From a checkpoint of a small mixture-of-experts model trained on Wikipedia.
Training: a variant of Adam for the experts, 417M tokens.
Below are experts of layer 9 (counted from 0) of a mixture-of-experts language model. Rows are named router (the router's row for the expert), up (a neuron's input weights, with its number), down (a neuron's output weights, with its number) and show model dimensions 0-127. Each number is 128 + 24 x the weight over its row's rms, rounded and kept within 0 to 255. Numbers have three digits each.
After each expert's rows: a language model's description of what the expert responds to; "mostly gets" lists some tokens that are sent to it at least half of the time. This comes from a sample of Wikipedia text that the model never trained on.

# expert 16
router:107177134165108184132133131148087153127065078135092122149124105177085146149137105129102165140108116160120145123114167125160088109160129144161086106122099124100099120107123117124136127108144141114113133152180171105089117120102123089107111125136171077159143134119147144116158139138148149118121140123088115118118132142162113143120077125126125133110122126143115108150106139150117149118088
up0:114171146152096139142087118118162116127117128135113101113131116132104118145155159133123155133069120151106119155107174173132179115157100117135098126146125088085125153123134127152105156108140089113137148124143145164153169121098154128121129124112101136113125075154162123130132094101120130129131125105129141111074164090132154123087125112121149094076114127127156161087137190153130130127098
down0:152138131161133116128132082105111118159162136120121128144153123164103174116144094143134068139073137099096132102119143144133110106100089115110117130086113134136134090118136145115083095126124111156134116092118130144154144130112110110146130110128100175150158135120152140171139107061139154152115146123109147079159070130149143119154123133123126165174094131134108135150128125089162124143088
up1:164112104107172126165102139130147172150160105157136076146148111130128181123109160115099159125122132153090117143142141097088076130175125126111171098142119118098078090125159152145121101132113090131133113134112150124118120097111104096094118139117127099130125121144098149116160139176149123080107120149138091122132173160152174144129151163135109120104142124118097111115136134123126160148135
down1:169074155125112121114160113169114131136140152131114123151144149139137131117124148117146116147119155098148108130133109150123152126113136124131140109121193140163086113156105134115115103144136171118140123107115100145112183111141111067171103169125090139101127150158118128082098110124138122098151107163117117084143109131170149172092130169135108139156142136119119179071123119129131136120171
up2:161150135173139137134171112107103112102077094164148142115122128128135100100112121146146132137136122099106143103121137136170119112159149120110113148139101094168166144124144155099057143157113185122149159101090142090104120130148126127128148120144155101170150142158130139159123139100144141102133129094116130108162119122165193124127099110144124151162108135090164133119166134131164118135152
down2:131126106115102130150131135166149135154143142141135088134088108100132110096132146176138114110137146087105124114106158155114128094143120075117096150118160156124117047122098150116106129144123153156113100155122124152099107114166102151099152164116098170123122120139130105081126137130124131144104125090098148134097129128140121108149171124133113118124175174097149106156127138141143120196158
Description: Noun-forming word endings like -ation, -tion, -ment, -ity, -ology, and topic nouns like music, education, tax.
mostly gets: "ation", "ology", "tion", "sion", " music", "ability"

# expert 7
router:137096178150106147139127145143139116132114134197112136092101142122123125150142090101141115114128100128090133093109129131157109115128103153169145136116111164109131131146146143117134134116118164156124121135094170105120101163099167118101156106141157149110094111114128120139167091129186115110123113116125154180138158069112104114142065093137155147144099123146134172151123111119141104130170
up0:147161110117104148094140110115125093085105129135135148158094131174137098058116114105136140128100119144131109106148141159135115105100114162103140130138126137164103145119150204152123204129154161107132104117124120133109143133054158101098150121162141136129094110138115141121136155131108131107090116137097142161094125107138139153082135104125129137145082144123114136160111131106124129144119
down0:173131185100155132144152146139145115149131136138146087124090161129104136129103082101126126158098114118144127131122104143144105147150146127140122132149093131104129137126139090105126135129143095177134108131109143123135132107139095113097161099130135090163103121089088157135138123132117155113117118115133164144146192099113098076139114124184093119121121124106122144108090132138148142205178
up1:117145123116127169136136128115122103106175132152141122111169139152114127141173108103132085178094107149136143136109151139088108109116120125101080141065144074107164152097135148130113129138119149159115145126154128094103120130104115132095145161151103139131084161129121127135159149155105088090136136120149153148134115107138165131129127132141155189090108151145146104128102097156116152169092
down1:111091123132127152131117129139110111174140163132129139111099124081148121129180154101093143108140117105169146114094121120160185132120140131121143143117164106154147122134141094118129142127130107113102144122097099131152083106127180138145090139087154175094113087110157200136159106132163123115133159103156140106135120132129167151140118145138106132105125096105164119108150120145172088140106
up2:126113164126167118157109141128118103129123104178110172159134125133097121089187106140166161093120116121142080117154123162094114152137124111142110119134144116146086117128096185105065120131114135172134126110102107158151153141150192134118180147109124138114120106100141131148101131111134133139116094153109135152145154094133100138110135140147127108095103093142128153132101086104140133132097
down2:177142106128150180110113100161104152136122109090102184155121103126137106142136160102086188124129066092131138135120089153096110126108117101129129148158109085121131138169074194120145125142088141135128141142168115143113166099156154139123123134124127147148137132097140108112131109098105152138122098147145141139109162089141136112116150094152142132136119113106104166131119129142118133128161
Description: Word-final s-endings, mostly plural -s, -es, -os, -us, plus the es in -genesis, e.g. landplane's', pathogen'es'is, Al-N'us'ra.
mostly gets: "os", "les", " areas", "las", " books", "ches"

# expert 28
router:121084186163085137084157088127131098112131126104135138143116112118149110112160081131105137153167130106157148118106162174125120094136117134160132156123123129109178136125153142127140130124142126081113090148146130099138136130145107161136130121140168150178141144148187141144148135082121156152135136126116111120110107083158138146158101117146171130140150102179127155104109161097128100118125
up0:095152130101159092127087112127161125117104126133136111148125127173142155108131135098121128123142145123165140119122151145115133113161128121138096107147137096162115098116174066090117116133129164123143126068123132108158169089153078119143125104124142123157117140133168168124210102124133072088098141141131080099102137124135142127146133125149128109094146089128162131118096118113128133134134
down0:105123144104094134110142108112127137141171170123161127134136140111109131102131119159149131136146155133125159109136150115107109118107113134138117128096122140070108177180135123115147110081134160126115146143128138143118124150104136180140095157084122120163162124132107127113090086129082132123148111127136091125084112098175152095170117113114129160105164146163134105128093169128188128080123
up1:150101115127136126111132134110162173122154102148135133120122139125144107116184092132133109127117124144114160135146122146115118108128190106116155164149120130158125157129115124135102127150135146100123096098140170108094159152076154141172165108152132149110112096085084107132117163158150139099119082150072138153152133114062116087160130118139149131128158143089081120109144126124136137107149
down1:175124133151129148098164135187091113158168170115126104139119091147126123122149125115166164145171111079103134148148106134112125134131117130131122106144128113098136142121111110121132149126122096172105118118160150138115087180128139112086148192135126123131155173150149097136077117092139140104150121126153117104094094107149135085101155136133128140147132119114137085162144172102112147128124
up2:109110140109129111148129136134140158108103146154115127124159118123091097126181135117127158158118115109156160150106152150083126171119148177170115091112120103123138139118136163122176103146150132158111129114091139093117147135118151169087165133096116124140114134136148179127129137136113126133070090124100170133123169141135077188135092146121101133162132127140125097126153124156101130089103
down2:141123152141136162126127091134155176091138137118096102111122098103094141166141128127087117095124120106114133157102132116119176096131156088167073060119115099157102146168081144129134102143108141153128140147124124137132122161159191157142140112132127126117100167137118102129117135124133127113123116079081122128144147116127146190130145162115097106154131135156160118143159126107112137133135
Description: Field names at the start of infobox or list lines, such as Born, Preceded, Succeeded, Coordinates, Website, Type, Weight.
mostly gets: " Born", " Succeed", " Preced", " List", " Coordinates", " Record"

# expert 35
router:067152140152121110153146139139137119118160175145148113148128122150131123144146168124144098122126102119145134118097140105177180150153099132133140148170105133157148155081112120085148132088121163115096114151114092170127138154140107096131164135134132145120151130131138134107147089102104102182071103121170166137150118104121109090132156121149107147117114132138138141085139148172127135141163
up0:158154156093114110098125162119146165159126111174117153151115149135102119128166130136103171132105141151088097089121107155144135085127120145139133128144101164164094070153147143117130171141124113144164174105093157122132169078117169141119155107144107125121131110110109139110077170144121111164126107096147139110157120127146140135136116154167104126115151115139143144165125125095083121138137
down0:095150090160109156094152101080129106134132103143091109150059084075132092128102140129156124094125119109141139105129140093151143132138120141122096108137127130159126131142138144105084121094155145100097136140107093143110125126141101106113147112116123074077165119130159075120122097154124083183158131130147127107134104137118126112169135101150115118119150130151106133134095132099108159127131
up1:132162161131118092155061135126125127097142134124128091095157155121154168126095108155112137118132108126162104128148109132146106102123112122162166118132160121115121114114096161112153155118120136103137125107128143092111186090117132132108155110131142146144135163146118124149150133127102197106125106151108110151133113078130115178130121123174117096149106113141161058138113092088117137098132
down1:158129101152114173153100132155154143145141059144112141143117140090093130075139157139161127166125132089125107097117129090109143174145147106151137151136062138105114146129086122103114128124104121138117132136132152106105120140161120167112127139142135153133109073107120105163105143104126124099168115148132133115148118139073138149166113139153116127144185127140117115080132147099145110107102
up2:126110148094090114160104143135135101081108114108101157141154171091141115099081122126131157125170105132151136151090126154151106151107086162141114154127132134144121098138127149103121178114084158133094153137166129112135180141152136157151102154134112109130162121150146107164133131098130111121092120110101143193158135108111120083091138117124118165086138127132100143139134145089100121127119
down2:127118125134127122123106155188180122130141177130117156135112090144149149128144125142141123121118132114111112136138169164101101141125135136097134097143129070134112126124076150106177093092123129128107129111163167141138127171119150126129134119117130136140069125123107101105125119128139143111170098087104169139196182124164148121148117142133169155110140120116116130083121096101103106156141
Description: Prepositions linking a noun to a place, group or date, e.g. people from, restaurants in, genus in, described in 1912.
mostly gets: " into", " from", " within", " in", " between", " at"

# expert 4
router:143134149171115167137156153154122138126106078141103128141101144118096120143128169140139135118123141164111120164162105130160135188099076176078104087129146119136117131157074154149126125146098147117107105144149169148134130167127129146121178140141138140076135100120093137116124104163139141151140137131169127149121147121141098141125151123152127134114098110054108141125107136155109120147117
up0:118153072084108152171086119142127161151120147111108108118167106130128131095126134146128153149116146161137097138087075128099147136098108101105121116145118115136127105103119188128155141114153134165116132160116142153092113099133148104130117108092103113143126137177119112117136130150101106144117117115116130151130146215146108079073141113105123136122103107136077117139125111140099105140125
down0:134153106118141137159118136200138155125132147107059157136134127132137163095097136127129151115084143139109121107127153129112185098132145089119140126130152160108096101123156138105097123110118136102091141127117105175100112110127113062142094144091106132141162125137111140065160112093149141109154109142121124128095117108104140146135140140121124112092098144157158125148088142105173115146128
up1:138084081123125133146068123106117160151101139146158125129104136155086136142168118134111140202130137109082123141134135128130123122131102125098125129158137119130153100094122163091127136111130141119159120123154120097102153119096120176121166147108131133132193101142150168131062144086111128130101136122150095101097080135121117133093114108125108138118147141102105106149169139156107111136123
down1:146120155136090140137119175171136133086091091136128099145123108106129144121107104088147089113142123124132105145090165154109115160155129114117144115095130117133106144143136117130117094083147094130131206139128105153125161158115116134129166125138139159154109142046154165143165156157168127140131122126094115100114114139177127131148140148122127142096163118138111124107155110113163137134100
up2:101166137124128145127179114121125161131139113150164106089110090116104093111130190139113152171134089121099144085099123095146158144156143159143103112163119109176145097118139170115123133138111114067137139121119145116144144131124119121164117123108156170161149154115156085141122138095127124125084132152135144156164143114157151169089158148115121155094136153131095135115122154101111135153121
down2:143120111096139094156096170185181168093102119148123117129124125099145085146168095132137108166102124118107157130140150113148155112152099081097131171101144120123105092126099111093106123123110083114099128133164126150124123102146124120114119147168101129095117132140108156160102126141130084125103111158120115109173099165096157161097147119122159107079116146133133116144128133103121127112137
Description: Mid-word syllables of French, Italian, Spanish or Slavic names and words, such as -to-, -co-, -rio, -ino, -mo-.
mostly gets: "to", "è", "ko", "rio", "io", "sco"

# expert 13
router:046129132110133137125126148144098149150110103141109140085143126111102137148125103117093122117168155121088130114094154109110091139164154147124093102155096123148122121082141176098099122082147111127107134134151138084125119137136128112079099126136161086133151138085141132126176115103117081131129133082126135126099117152135096151098114148185136117132130103114127141162136127142135161114099
up0:096115114097181152131129147087130140101067114114151119102089130143153095104118143141144105149110122099105084104154142106110105137113101125161105138077147112100156127115191137125092115134144110131111115116130129133099115147138153114131144104145146087158136174203143152139153125127130089114063144126124109138126160131101131087118090151112118102110131131119143133134141164146118109157114
down0:138110133144105114087139151116104100144141140127100133124114114145112157152102142148085144116175089122146130166129108104106100143137109150126146113125153106151145163149135103100141127106113117111122140106127116118097122132131114080147141149169110106085082133150158095177115116155144138118105103143124115146207173123123106113123144140134079090092168125124119161155123065143146080142119
up1:110132072115125110183103132121111144143114178154122102120125130151144100134105109092107119178156152142047140130177136118123147123134139162091119137125163103147123134147093123123116125121133086123094187102099128091148141144108134119137143131107116115174154170115144098123120131124122117124159126155127163122104158061136126139161124151126103132111152129124146111126121116077148137117172
down1:118123134162167132103108102200144138124113108100116163136133134129125124133135140153131119122114137145118123105101149162127101146149137141124151124099136146111110128121151139177111116120167128112166105122130141090091093163103170138135115076156124119101132141113123106149084165112101107133067187115116129112115135119080144138166062136131114122140149145098147115109124126160175154134076
up2:123128093094119118097083127144144129125129132151164086144146126135092145110107158142168176114135140127133110114121137107093181085135143102124165131125183122103124141123160150138127130155141153131122108128165113138083110133160109123118116090164174088106122118124115164136153116141158110109096069153110104148108129150164126120134112156097116139155081144115117107150146186138150123092097
down2:147173129132088144152129142139109138078092096143134115140127120116099153131109079123110160200126113135132092150152154127109151102100131165128140134163159128126128125131149129116147132131115117114097119101163152149143110152088114109178102133117163068128101095087156103129134130118161174160125154136124133158111154104101159106139148116125112120100081114087127130124121175094147121135093
Description: Content verbs and participles after was, to or were, such as given, awarded, removed, used, signed, took, often followed by a preposition.
mostly gets: " use", " moved", " took", " support", " used", " signed"

# expert 18
router:150095145089130105099121158077158094145141162111138151117135122121130124151133098154086138092143124185136135155092139123127157113084086139104058158101149152115128103152114126117085099109128089122130131111136137132132103108141085136082122118105137149155126135118135079147151112111128106156129135095110122092121113120126173141118127110071120113120135136148154135151142085167120089152150
up0:105090141161134148128131157140096155084158127145082167095108151110152117153140113131084116107148147186110145148113133123130114158170130113136134143154160102102142128113146157139162197156112142120123117110112126112129107163136142115128130102113108114162110115112144107160152128150122097112132148125106126146120063108061100166081158145132144102138117110123162122120131122142131173162112
down0:133147144119119129130111112108143143153121092159156170150164155112146137137143149112142142126092088113126152086102114073127125171139121158143177154118106113137142126093136130145130083088155129097162132131105114161164134090115117149163153125113127136106093108113128160131136130167120109118092121155178163135127126123147094141161161075138117140149130116126068115144138091101099083099133
up1:133135100125147129172124140143100097119072098177128157115131139129112142130128156116151122126133148129152112128125143090099114129139136123058152138158163137153112105169138092152101130160135087119149129094097092192139143078139107127118087158129150122108130141134108155086128194109164106120084140102133135107130130143156133128146130167146122179130127138146115141130100165120103100127140
down1:144125123105168147113134126090089117119097151122154138091115138104189131170098117131097101122137118152124149129102162125139123154107132146115114120125130095146146095138125148093094102123153104132135094121162094145157147101100107124116121110112148157161164148120183117121135137135128101202124153130108104113110138111130146124076177070131143103114167082157114118134163168139116135116139
up2:127206121155139125179097159113130118124126119095085165168099132163148097096142117123162148096105122192133139122116147160179155182145121116101146128138116064107162170125121128147101128124146135135154137132108110125109141138094099079131134137097156157136120110121092162140168148147145147135116131132089114139084121094123143125147110145138123136160150101136124135123134121125132123103113
down2:160113091126129158079140150088107100116148096098121131134098111114156132101067128126124124110134137127071147142132167126118141134104119119155153085089156109127097135158139116147120133134080143135085100117146123118169104129124138142143117125106134145130130125080128107152131098134132134091128125175087123137095126120143132080142126112183131104127124093108138105103183111107101085149185
Description: Hyphens, en dashes, slashes, minus and plus signs joining words or number ranges, mostly in tables, such as 1913–1915, three-year, 52–50.
mostly gets: "–", " −", " £", " (#", "⁄", " (+"

# expert 42
router:163109139101107109117137098141152151103091150173110113146122141153173133133129139155121129109109166140123118115114128097141133094140152086140161170119131123165161150124176131153129112148101120159177104111100125130113169119099106078124148085170111126100090146156093149151115131114092147138157106096143132134102131136112122088135159118134133121159131093145164077144132097124146082162147
up0:132175147122129133151096130135146166129104135172135130123127148116158175140121081138114126127126094133128141140108107095140119103195127127102100115133107106126101102107118134108092119127112176078146124127186142129130128126158146121164133114142125132162148127179096124158120128108129103115134119125075087178122125161107179122043162149131109148126143106134119108109132102140143108104127
down0:150129113098130133112116112115130113130183143151192153152131097095150147115126141141120116128112141129174124167120088135142158150170150105139110118152158196101159109154091125096148086126118117162178140132141128112143153105118129168093114112149120141153123130136142144138109125088148184130142161141098131140128160154121164093126137139117125122172129127175107162174118107150112101148142
up1:123139111115137111149099092135166099147139140127157125141091183183118108114184110109119143154157133140153146075109146095132116148079099137133126150103158106108131089120132118105078151142101170116155134144143109117140177123114127179137115117151142142153134116115131131161102196128143126140113137095111112094167137150117124131144132132131147130136133196166129113136139152143172147110122
down1:164160152151111135109176119148114110134120095126114140167111127085110128081151116126119110099142109114134083148104151109153103148146130155087103082106105118124147104124120118149105128100133149074128152136177104121082117113119149154160092090102121119124156133043125116128104127102135134122092110142101120122132132087137118115118074102121103121151123154117084134154112122093116152152120
up2:151174113130157119129142103117143114112146118148137083141106165149112098153127185127178156123126158094140120144108154122133161100121158123095144102173131108109155079108150110147139119140120130134144125103096098121204150125141113143130156107092119108137130111155136130131118108153130143132145120121110137207140120171143155125163121138189149156144107150145095125130163137126154100156124
down2:131119149097157151120139145143132136136112140151167149105137091125106123097129126194137106105092109120132118105139127120119114102104152188118153096114123161124171079169112093126152079097088118107141139158130143097094104111114099128102146120144115184120133151083091146145121164126104145157146175157112102140146140115161181137132156111129120159127136134140127096120136132163147122090116
Description: Syllables of South Asian, East Asian and Central Asian names, often after K or initials, such as Kajal, Jin, Yogyakarta, Abubakar.
mostly gets: " Kr", " Kar", " Abdul", " Ku", " Kh", " Z"

# expert 38
router:169138130094149128150142142108144125108169152148157167137087131112160104088150126135093101158106120105191159122094109091120129123095108140105103173125103124152158136139167135099113133100117114125098106134118124142147093121125123152117142116138121167071169173135087135138091081106078154121144128104144165115146115106146131163153131119094145149149111145136150161128141144148101125151115
up0:115138154101126137138119156065156145154131117150111139121124133118098147109108126097111123127098149144094103158129117155086147147172152142151137086101136131111187102161146100147109087146148112162145116121134099146163085130123104112096154097126117129131112158166124144151146142113115122121088167160132098088144110130113099109138143118127118111082188152148076104120105149123148096158110
down0:184119148178148113106118120135154140108115125154114140116132128147121174126092106114134083153132160064109146107151144143101121132102118159123096136115091125073136110089108111135108130173159105076154135079111183099105151095111105116160114139142100132162144100133140164108152090147134105158143139153141127135135144112134117163153134150146147140138149155109130115085141127175125125124124
up1:139153096143147089097130120115132127129130152106130108099141150136125150152122152119122127152160108083143104112126162117113123074119127150148129099142122122068136117137135187123166103130154110135168140088165136120129099174087178097121145141116079131142114140123155115166153123127114135137158129126093112146162150099094141148154165099146157108099082103092118156105152088152138164133138
down1:103093165135120111111111092124092126158104143115136103156154137135144154113146141119132141099136146141169116138128102149118145121148149124138130152141152158184111086141144126118096153079148126138103152122129125136151148151103147126149129182151140137102086093111119114124094156148166146140166061152138135144117092135074082114111110130156161086110157111150158141114162115137100162094104
up2:133129111105158139140132116121139145108115112163135153152162137201159142146180187068136114102100116159173120112117146108157118161122141129071137108116148150135143088104125160126134135134133118152105134130105115150078126094131121130095107131096090125108097118163158119135147118118128097110144120144121107153105117108112148128074133152145144113155092150152167095073147137140125104125130
down2:144107100098129136118140113182149116115140155143084110105155159117145123138089126089146129109166129140132104082140131088151081133139153160149187115145085126160140146137181138185094090118111142103152090154129123126139114090121121142134124100131130127126123139152079119128146117135121165144115167134135137143107133102150091143153144154150119179175119102121146129114110096090150118122157
Description: Opening parentheses and quotation marks starting asides, acronyms or song titles, such as (born, (ASTCA), "Rituals".
mostly gets: " \"", " (", " [", "\\", "′", "("

# expert 26
router:146092116181087150119123118132139161148117084115145112144105091108157118150099128155151127082116088132137161132173074136135154099171146137115115132104122106090073142138126086148113106135115133157199153123107108145125084123121124097151150104132124118172096117138156141113152097110119147144150141162101150114113090147093130094138113098137102140125121153120115129127093135096140136103136
up0:117122128121130149134104118107132113112089149138108161162152086116110093136151112113063132103152146150084141118151112170111137107135088168157096131094109088108103096141116139121079134172132114132155125129131161156106113153097112150173151159103161117136132109116158120132081096165169110135141150144104139136157098144132153119111128148158131088129153069111112151096112131146108142108124
down0:127094120115108127119127114118101128141110120160134157121155106112148124133130136122084140145107172121126121121134130157088098123141155135165132138117120166106156180127108131119134127136136115086121127077129140126106150106102119090103140135141161114168113116104123124155120119194110136119108125148099160207115088111113115122151134091129098167126132163111171087074182141135123105084154
up1:112093075140094164124135085099143147100167135085094101110133176099126120140124135070132098143145124118124127110125120138085112172152104126115145145115128170139153114118178101085097146114139130142139140114097125100106106140185138122102112115104090122083189094120104151114159118123119133119146148120150155101145120139120144135129126139156147146087102125107137087142098122158102130102120
down1:154127159119105103127095148144165139111120148170165134102160088118178187145111126126140086102060170147100150126147115157132139135157158125174115133089149155165115118110164110137141122120067120100124094140115144118138103147108114119151136136122136137141175136124108097138134076103133130163137151143114105109133086142124103140144136132114118136159113116160140139107104102105112172156128
up2:112125098106122133119103115121119131148139128138120130130138149165127091151122128149129098098115113133132088086135133114132102151157147116103114126115087165154140155112150178125122086109162119153133154103117127168114120127112119074109124142097107098152108108201149125185168138113100142139166122095127130202133148156113133138125115160087111147126130143135159122094093155088155105095124
down2:157114154125155143142124170120091128150134102154110150153125125129116115140081139112091093114099133114107110143137098087183100154127123073148088115128144136095137147139110110101178173107115163105161125135137191091158130128147145143166110158106139138133146121145144121144142105107162091142128131063105113158135127127110076115096092124153129103138134123113106115138098109146149120161136
Description: Consonant clusters and short pieces inside the middle of longer words, such as st in seamstress, sp in perspective, ic in inefficiency.
mostly gets: "sp", "tern", "oc", "bil", "gr", "itu"

# expert 40
router:098087119140110124151152070147166147108151144155133147145162157117146107136150146136091129144115132122141152120090111121134183118162151128118138137088094122114143136103102104105082095106106099105079118134135125100150122105125144154092161141108142173131175118082148123114168098094153090141138124111141137111133120118113092102098156176092145121108121131131121159147098108134121132080151
up0:127097101158133107132147101115144162126159135157130154135077152142156096092128108145112117150136118132119140167125085118090117138135160107141104127103122115154115135132138129171155171142095131128130104101095124114117123131112148144102155171100103130101096118135177097142105126093078112128145070121143132111112135101118124152133162150141161117154181104070112140086143152105069123122128
down0:115118143126177165153100148210167139151083106120144129167159136144097125140112112134107110148092167133158084099131105110112098123161128154105126144137135133153112129115129147082099133169177158149136113163149158159136114146130129151064164117109150141174124151127124139129128135169120127158121138139102135133107116142110115155117148108135129151127153144147161175105132125143166146108116
up1:163112080104171089115126135143097143150094116107133121145174102085148126160145122115143094092142097136143130096087134145102122145108099165088130117108127150103133097101112115115159123125187129087143103168098133137114153121104133113115166104111114119141114113151117150106134167174130112155075146122142167122160121151092142133088137103109116149143145149092093097108143104132143116117111
down1:134153155139095119115128122167129120086106138092127104084154162098100137129129098138121141140115140122132124108128118126091167129163096141137151170150130149119130108112125156150134114128149132099156132161095120116165096085127141169147145114143143143091140120179145150080133128107118125134107122131137155154177117158107148159115095119153161106149100127140189148144156098203106161149150
up2:106116143151139075121163115138070117093091110173129151123127150141128120106096137154145146131142097110109130118102110143131130098136110182128144133122140109128162103125177118173117145151167190105105206165112143133117146108136123150149148153124122136131137126091134107142113094145142114144110118109126120170161083125119097118086105137152124084150140178134146159105134130141119149112146
down2:153129120142176121109089094165150117076125134133111117115108120070178153121088144148168124065122120158142138178128102124099104105123132136104113108151107134149084121146160096137158111107111115149130127140166141106159140105129148155163140119110155179157136112102102150116111125139117126116151141169135141138122121103118101115122131130099172114155114131159113078154134144153074150121133
Description: Prepositions linking phrases in prose, and sentence-initial In, On or After, such as in, on, for, of, under, during.
mostly gets: " on", "In", " under", " during", "On", " after"

# expert 23
router:153138145150132114132164120139121139089127106126104119181093169128121109094095143139166095134110112085143134111123121121148104089106126127127140119135088134133161123122141160119123145120149155101119181156122083149099168147141119113112158113120126119116151131145121123111090115173127153061154142163097146159107138157175092141132117108138121109160078148133138082095106100129154136182135
up0:123139121149123103146129109115115122165131134111106122074155143110114155125133125147151190100089180144132120081130144117125178095136153124119138142138121105170128075143121136105130177163101156085079165126118124136152163116163143122105140114087133130137125115147141100123147122080153111082131128101083126147137143104151133167122122135098139118110079099146178128161121101123117121118114
down0:125134133104146159117086146170121143112131148127126136129115082131143142079141136145128105150150110102135100143118132091153145136125114115119203156096137109122138108125115125113148085136104099103124137158119133151128150105143114135154150083135155148144105098158115118134096124138115117137178113099076119100097093184094119151123138137132138150081116090159156089130102203107150142129124
up1:102119134134175131138124138119117167140094144167175150170108094140147138191109115116147098103134115130147136167159110127122158155130121099123098173110108064113120141131119141159095135118185120135138122139142096103122119171115154098157125097136161102163114134129188119133135104094141119095144115127088149151110204138126141137116109146117109130093112139130122143113146154139107117125127
down1:105118110116120102106155164151110110127127137137138127149074175136123142170141104133124143148179161126126097174185093104127134098133086111105133090143061107118135093097118117123102120111122089132138129129125151105080145143115131112111179131091115152078159135129113127111156147108100157122115132105104107137134146144096105163153118132163155123153142172165145136105112099117141137126102
up2:115146112113202123135122094110120125087119127098113148172134176137137099089147150107138171111155105110111129128140134130119120152104128131165111143128108158108168135098137173110151138154139127127124121138143093154107140139105148110136173137128126146069151098132120134113125111140086145103085068157153103155093123157139119155106175129123167110122073104122156126112128106101105126161127
down2:143157121123125136122145134157101109122119152112114122142153124082147113121100067149133086112101148144138132174124139084131096137148110087152117132141104123127112134109105130107111123102094162156178081150139104098099106122097127117164154120121107127132121141142141139098118163110126102161112152090099095177137092154126164143107081150131070139126167148151108137095107117106122148156173
Description: Word-internal fragments of unusual proper names, especially Latin species binomials and foreign person or place names, e.g. Helio'th'ryx, 'St'. Helens.
mostly gets: " Sam", " McC", " Paul", " St", " Cam", "ñ"

# expert 45
router:130134132128161136175140119086108151151152127135152169174118104100126148153137133115146103127154153128144136137101144078132083172104131104133134158068139130144094144147149106157140101101090128133134119088131123127131181157151123182150104129159128172097128096097138114125136093143142130148145124148155123096157110131174142164135112095084148153162143107120141140174113125119158144146136
up0:120082099097157146153066149117101148074159154168125084104104117107122136160133116125134147129135156135110145115141121146153110111128114120128116111126139144127111150088127132165084109115146135089166086113124150133155161114149165134111098125098092144128095114140114168144154126131168110138125105120134169112138129143109140137158146141114154064084130097073141092148141093113133118164127
down0:148130133149130175126143155136152126120124116165139138136137099166175125170123160157132108114135133090104134135111140126125111131107113135094100117133124132142130148156136128090128075129095149136126112064146145082150169115138052080141125130133129157133141089110119113091097162109136148163155134121134126149135175087140129142121083114086104143155105126162180121153111101139151118112145
up1:163154116088089124115120131144098133088152062148146114142127134091120173109158144119143141086090145167122120042089160144122155142120122146115121127119127127124124125138123126116089136132123171111138078111097140145118146131161112121121097145111116136130152110113133135122175112131102119150093110089143161137135104107115132120103129127110098083101161148055111137136124107091130112120141
down1:103110106148156174133101128117145103137160132114162139180131111141125099167148123130135061137140103141146161107136119147131120150140128128102134080100139141133141115110152150096120133101113141091148154124160081108139125131149092115117144109091127141137146090117094124116095167126130162154125124075140101096111155079111140145104146078107140106118131062134107166121128114129153169096152
up2:136122127108090125136068180166105126135135111147095103125116112171120150146131153094098179109131138197148150151131137115138119137105138155136139107117130090143114104129182114111127164111154168109166125137141144116172128135135179116120128099114095143117107111159119152135153121117150095066113108136103150121102113128140128106099134138097140133064158126149105109133136146155123167148148
down2:101092128098127116153136089101129116081173122124128135145141103152133149126097131101081099142109152126134150138141102086132059118095097120129146115124110145104157100118125095120151108163148160140170077148121132109117140087162092163157107109123137143118146073139102118128148139125122126121148125127162080121130129122114139109122106148096171179116121132138126166111121120143147125137200
Description: Line breaks after a sentence-ending period or a heading, starting a new paragraph or section, plus table rule lines and opening quotes in track lists.
mostly gets: "\n", " =", "----", "|---|---|---|", "---|---|---|---|", " \""

# expert 17
router:154137049146170128144087130132105136139086109123099130127155123104172156140100104138135147127112123181154142137154157137131095179157082123164126173145132143118133124161113138127136123157096096083128106147189159146151118100098132110125131074122161118138141134166114099131129154160132132165126180123118142144111090139120131127150146136142092099116122133140151153138129110158108138133133
up0:125085103137107131132163111119165133103126150114144101152162102127142101162114123119115137123074161123126145170151113139109163092085140138109111128131149086131112111166141142128118130177099137136097129132144135140159136076113144159139144118113148145115139120159141152133167106104132130141138093120093092075096112143144160110136156076106097110080144104094075161140165132140108140127093
down0:138129103152114141111176159140130094130106123138134053096097132126125146124126113107141109134128093143117132076125147126182112086114062086119149111149159131148128113149115148110104114099113112141141122128111100129124136105138121125105099162119134093110124170122109128133090126106122101139121095175111161116121105132181124121123117134102076178121126140111113104135108177159179145153097
up1:150121110134113078119116125101148142173122124147147108115153087119149127094119082147130141131133123132099127114121114132109116175117158102124113088113166146104099097140134150144125152122106113125134154106093105186139182096121111129127149110114104107110120127160128123120066161144095125135101069090115127114097111153109114133084151162174116137123137139154160098097182146138135106164146
down1:181166153149158140143114110190138190132130118126130138155107121133141129135125144140119115145110125159129113156149148115143087119152091079126155083131126131134137175094093100152149117108101126113167108123148129121095084133142148154141114126108092164133142112112135100120149111133145137156103158105152111111140146154114134119092109169192057148137150110119118136129167106151098123122123
up2:143162108100137131127125127100145118080128143107115100111127114187109127121097111114143081148147124125130113074141137132159114089116141153129150155135193136098157126101192192177132134106118124103161149111163127098065119143121093114127110120120161097170125106101143128125129117129164111088124137120101099120113159131146160152123101111115096116134107108135110121141144159158114123114127
down2:166122156124132087128132166155153091140135146112079145100116104166135155128166092112159104107125082113100138130142152120119122107187116161121114151126138166150132124104133098155127125142105137106096122147168135099103138148103166138113078128140117126104139109099189093150130138171137117124122156115112151122171151102143120162109078139181112122136111144157128164097121123162145124133147
Description: Short syllable pieces inside foreign or uncommon proper names, mostly vowel endings like i, a, e, ti, ni, as in Moti, Mitsubishi.
mostly gets: " Bi", "ali", "ni", "bi", "ti", "zi"